From a checkpoint of a small mixture-of-experts model trained on Wikipedia.
Experts: 128 SwiGLU neurons an expert, 4 picks a token, a sigmoid router.
Training: 509M tokens, 3551 steps.
Below are experts of layer 2 (counted from 0) of a mixture-of-experts language model. Rows are named router (the router's row for the expert), gate (a neuron's input weights, with its number), up (a neuron's input weights, with its number), down (a neuron's output weights, with its number) and show model dimensions 256-383. Each number is 128 + 24 x the weight over its row's rms, rounded and kept within 0 to 255.
Before each expert's rows: "raises" lists some tokens whose logits its average output raises strongly, later layers aside. This comes from a sample of Wikipedia text that the model never trained on.

# expert 21
raises: ".", ", ", ". ", "; ", "-", "'"
router [100 137 125 121 134 156 144 101 102 135 111 103  80 117 115  84 157 150 120  99 115 152 140 115 184 121 114 130  83 117 125 136 107 119 155 127 146  98 121  98 114 119 104 131 139 120 125  95 122 150 130 152  83 161 151 112  75 155 132 107 154 121 142 126 104 123 130 130 178 139 154  99 100 121 157 141 108 107 145 156 130 104 120  88 140 136 166 130 165 127 160 153 182 165 156 108 167 145 103 151 143 148 120  78 122  74 140 127 112 130  81  91 116 121 138 111 186 134 164 140 109  90 146  96 136 166 157 117]
gate0 [124  90  98 139  98  85 162  78 101 162 123 166 133 143 127 147 151 141 115  94 127 103 100 136 113  91 138 133 109 142 109 194 115 102  82  83 115 136 151 126 155 143  94 118 138 127 120 135 130 102 113 130 142 168 122 111 133  87 133 125 122 136 108  62 126 101 104 131 157 121 155 170  83 143 124 149 127  95 150 155 128 117  96 143 140 101 149 153 155 166  89 116 152 135 125  81 125 113 103 128 157 113 143 140 146 141 126 143 133 150  80 141  89 174 160 145 119 130 141 106 120  94 140  97 132 102  94 134]
up0 [ 83 135 130 131 109 164  86 154 137 152 111 108 132 142 128  86 124 176 129 143 118 133 134 118 141 123 109 185 129 170 150 156 117 132 129  85 166 157 123 122 132 123 122 139 133 124 154 131 136 109 116 148 122 111 139 115 175 173  89 135 151  79 165 146  92 161  94 133 130  96 107 124 123 128 183  92 118 157 114 108 120 135 120 159 159 195 123 167 124 101 128 128 137 131 120 124 135 105 103 148  64 122 101 100 138 119 112 107 126 154 176 146  82  95 114 147 151 113 156 120 121 140 156 135 151 119 133 122]
down0 [134 123 155 118 132 141 109 128 155 126 154 122 115 112 143 121  86  80 133 128  98 192 107 132 144 130 105 109 118 136 128  86  87 153 136 146 138 149 142 101 151 142 125 153  84 121 132 108 157 148 116 118 137 103 143 107 142 127 107 126 118 103 110 120 145 126 159 154 101 120 152 123 122 135 163 109 146 159 104  94 113 110  86  96 125 134 141 132  84 144 104 114 115 143 127 134 185 109 145 151 114 164 143  87 101 129 132  77  98 143 134 138  92 120 106 152  93 118 135 137 161 121 120 142 159 114 152 127]

# expert 23
raises: ".", ". ", ", ", "-", "on "
router [118 100  81 169  84 157 163 147 107  92 110  99 117 155  75 115 144 136 130  91 121 157 146 104 148 142 111  94 124  99 124 140 132 153 118 163 130  92  88  83 105 100 135 127 169 118 156  99  96 145 110 156 115 176 141  96 100 154  89 114 133 155 141 146 105 160 127  95 143 161 141 111 105  84 126 142 102  89 137 161 122 114 160 110 146 140 123 116 157 149 173 140 161 115 157 131 155 106 135 151  95 112 146  94 123 112 148 130 120 126  93 108 107  99 133  88 148  79 152 154 103 108 176 106 130 147 148 147]
gate0 [140 167 107 134 115 127 137  81 139 120 147  94 125 172 159 164 149 105 109 143 107  88 131 139  77 111 144  92 104 113 153 172 106 109 140 126 119 103 134 143 146 133 110 151  99  90 129 111 142 168 135 105 131 196 172 107 141 119 137 128 165  94 161 110 109 129 127 160 132 157 148 137 152 170 125 107 189  99 108 110 116 142 131 143 156  96 121 116 144 113 150 160 123  85 141 119 143 120 120 142 135 131 138 131 100 100 156 132 161 143 158 109 168 176 121 121 104  96 119 134 140 102 197 125  88 119 109 109]
up0 [146 111 120 137 125 131 187 115 143 105 175 109 126 146 155 161 141 155 136 106 131 112 120 122 103 146 128 125 107 108 135 154 140 130 168 138 104 186 152 130 148 150 150 152 135 116 146 125 150 134 116 100 131 159 143 107 120 121 112 108 155 128 140 129 132 135 127 145 113 132 160 103 136 163 146 130 105 101 133  88 111 113 112 148 124 101 125 116 131 136 170 103 130  63 159 114 115 132 132 112 108 162 109 126 146 116 157 164 123 143 151 156 158 142 134 121 106 121  72 144 126 108 162 132 104 135 113 115]
down0 [126 163 151 101 106 157 144 102 177 190  97 103 118 152 128 122 114  82 104 120  80 109 174 129 108 100 132 103 106 125 116 143 172 150 150 148  77 136 138  94 144 124 104 118 126 144 142 109 138 136 139 140 168 157 170 147 174 149 124 113 148 130 119 105 138 100 145 126 122 186 134 130 125 151  96 149 134 120 142 129 128 110 164 134 135  93 107 110 138 138 147 137 122 117 112 105 141  82 103 156  97 108 133 138 128 157  84 133 141 147 161 136 160 155 102  95 140 103 136 125 168 164 132  80  74 146 122 122]

# expert 29
raises: "in ", "a ", "(", "to ", "- ", "\n"
router [119 110 118 173  88 170 163 145 115  96 118 110 114 149  87  95 141 126 130 106  90 155 132 113 157 117 110  78 112  94 114 130 123 135 133 159 135  77  87  90  95 116 128 126 169 140 141  93  84 154  90 162 109 160 127 105  99 159  98 131 113 154 145 132  85 156 145 104 148 186 131 108 116 100 124 138  85  93 127 151 121 109 143  93 141 140 131  93 147 153 153 150 170 124 150 130 137 119 127 140 109 103 132  92 105  83 147 130 109 154  90 120 101 114 120  94 157  91 143 147  96 111 142 113 135 149 132 132]
gate0 [148 179 127 100 162 149 162 149 120 119  81 147 146 130 115 115 122 121 103 152 168 117  78 127 103 122 133 111 144 119 160 107 133 136 138 140 158  86 114 166 149 179 136 160  85 145 140 109 153 115 146 103 140 120 122 115  64 102 123 126  67 130 154 108 144  92 123 161 148 128  89 122  85 149 113 116 155 100 114 124 111 144 133 135 138  76 122 133 127 125 146 107 157 164  83 144 137 116 120 168 134  96 115 154 170 137  95 108 136 142 134  64 108 125 153 138 142 136 151 170 118 109  81 113  94  80 156 131]
up0 [151 138 123 141  91 120 152 107 132  71 147 114 121 104 142 123 119 147 170 120 127 124 140 118 135 154 143  83 101 140 103 148 154  94 142 132 108 149 159 121 121 134 124 136 157 132 119 156  82 148 131 122 113 125 142 132 127 117  89 149 156 127 147 156 117 125 103 138 140 149 177 104 168 126  94 123  84 135 150 119 129 108 115 115 116 174 124 143 127 119 128 131 120 105 128 134 150 117 106 122  84 156 150 112 144 173 110 146 133 120 135 126 162 107 138 139 113 129  91 124 147 150 125 149 175 187 118 142]
down0 [124 134 132 125  65 167 154 129  97  78 142 146 130 148 107 152 121 111 131 106 123 165 145 150 102 139 138 132 158 124 124 142 153 142 147 143 181 124 133 104  87 128 111 132 143 171 115 129 155 119  81 131 167 110  94 115  85 123 148 122 118 119 141 202 169 121 138 134 105 124  92 113 110 165 109 141 168 114 138 105  69 114 132 164 102 122  88 171 120 154 162 143 168 149 134 126 159 154 159 108 119 150  95 140 152 129 130 126 134 134  91  91 126 128 100 148 164 173  94 110 115 149 135 120 126  74 132 149]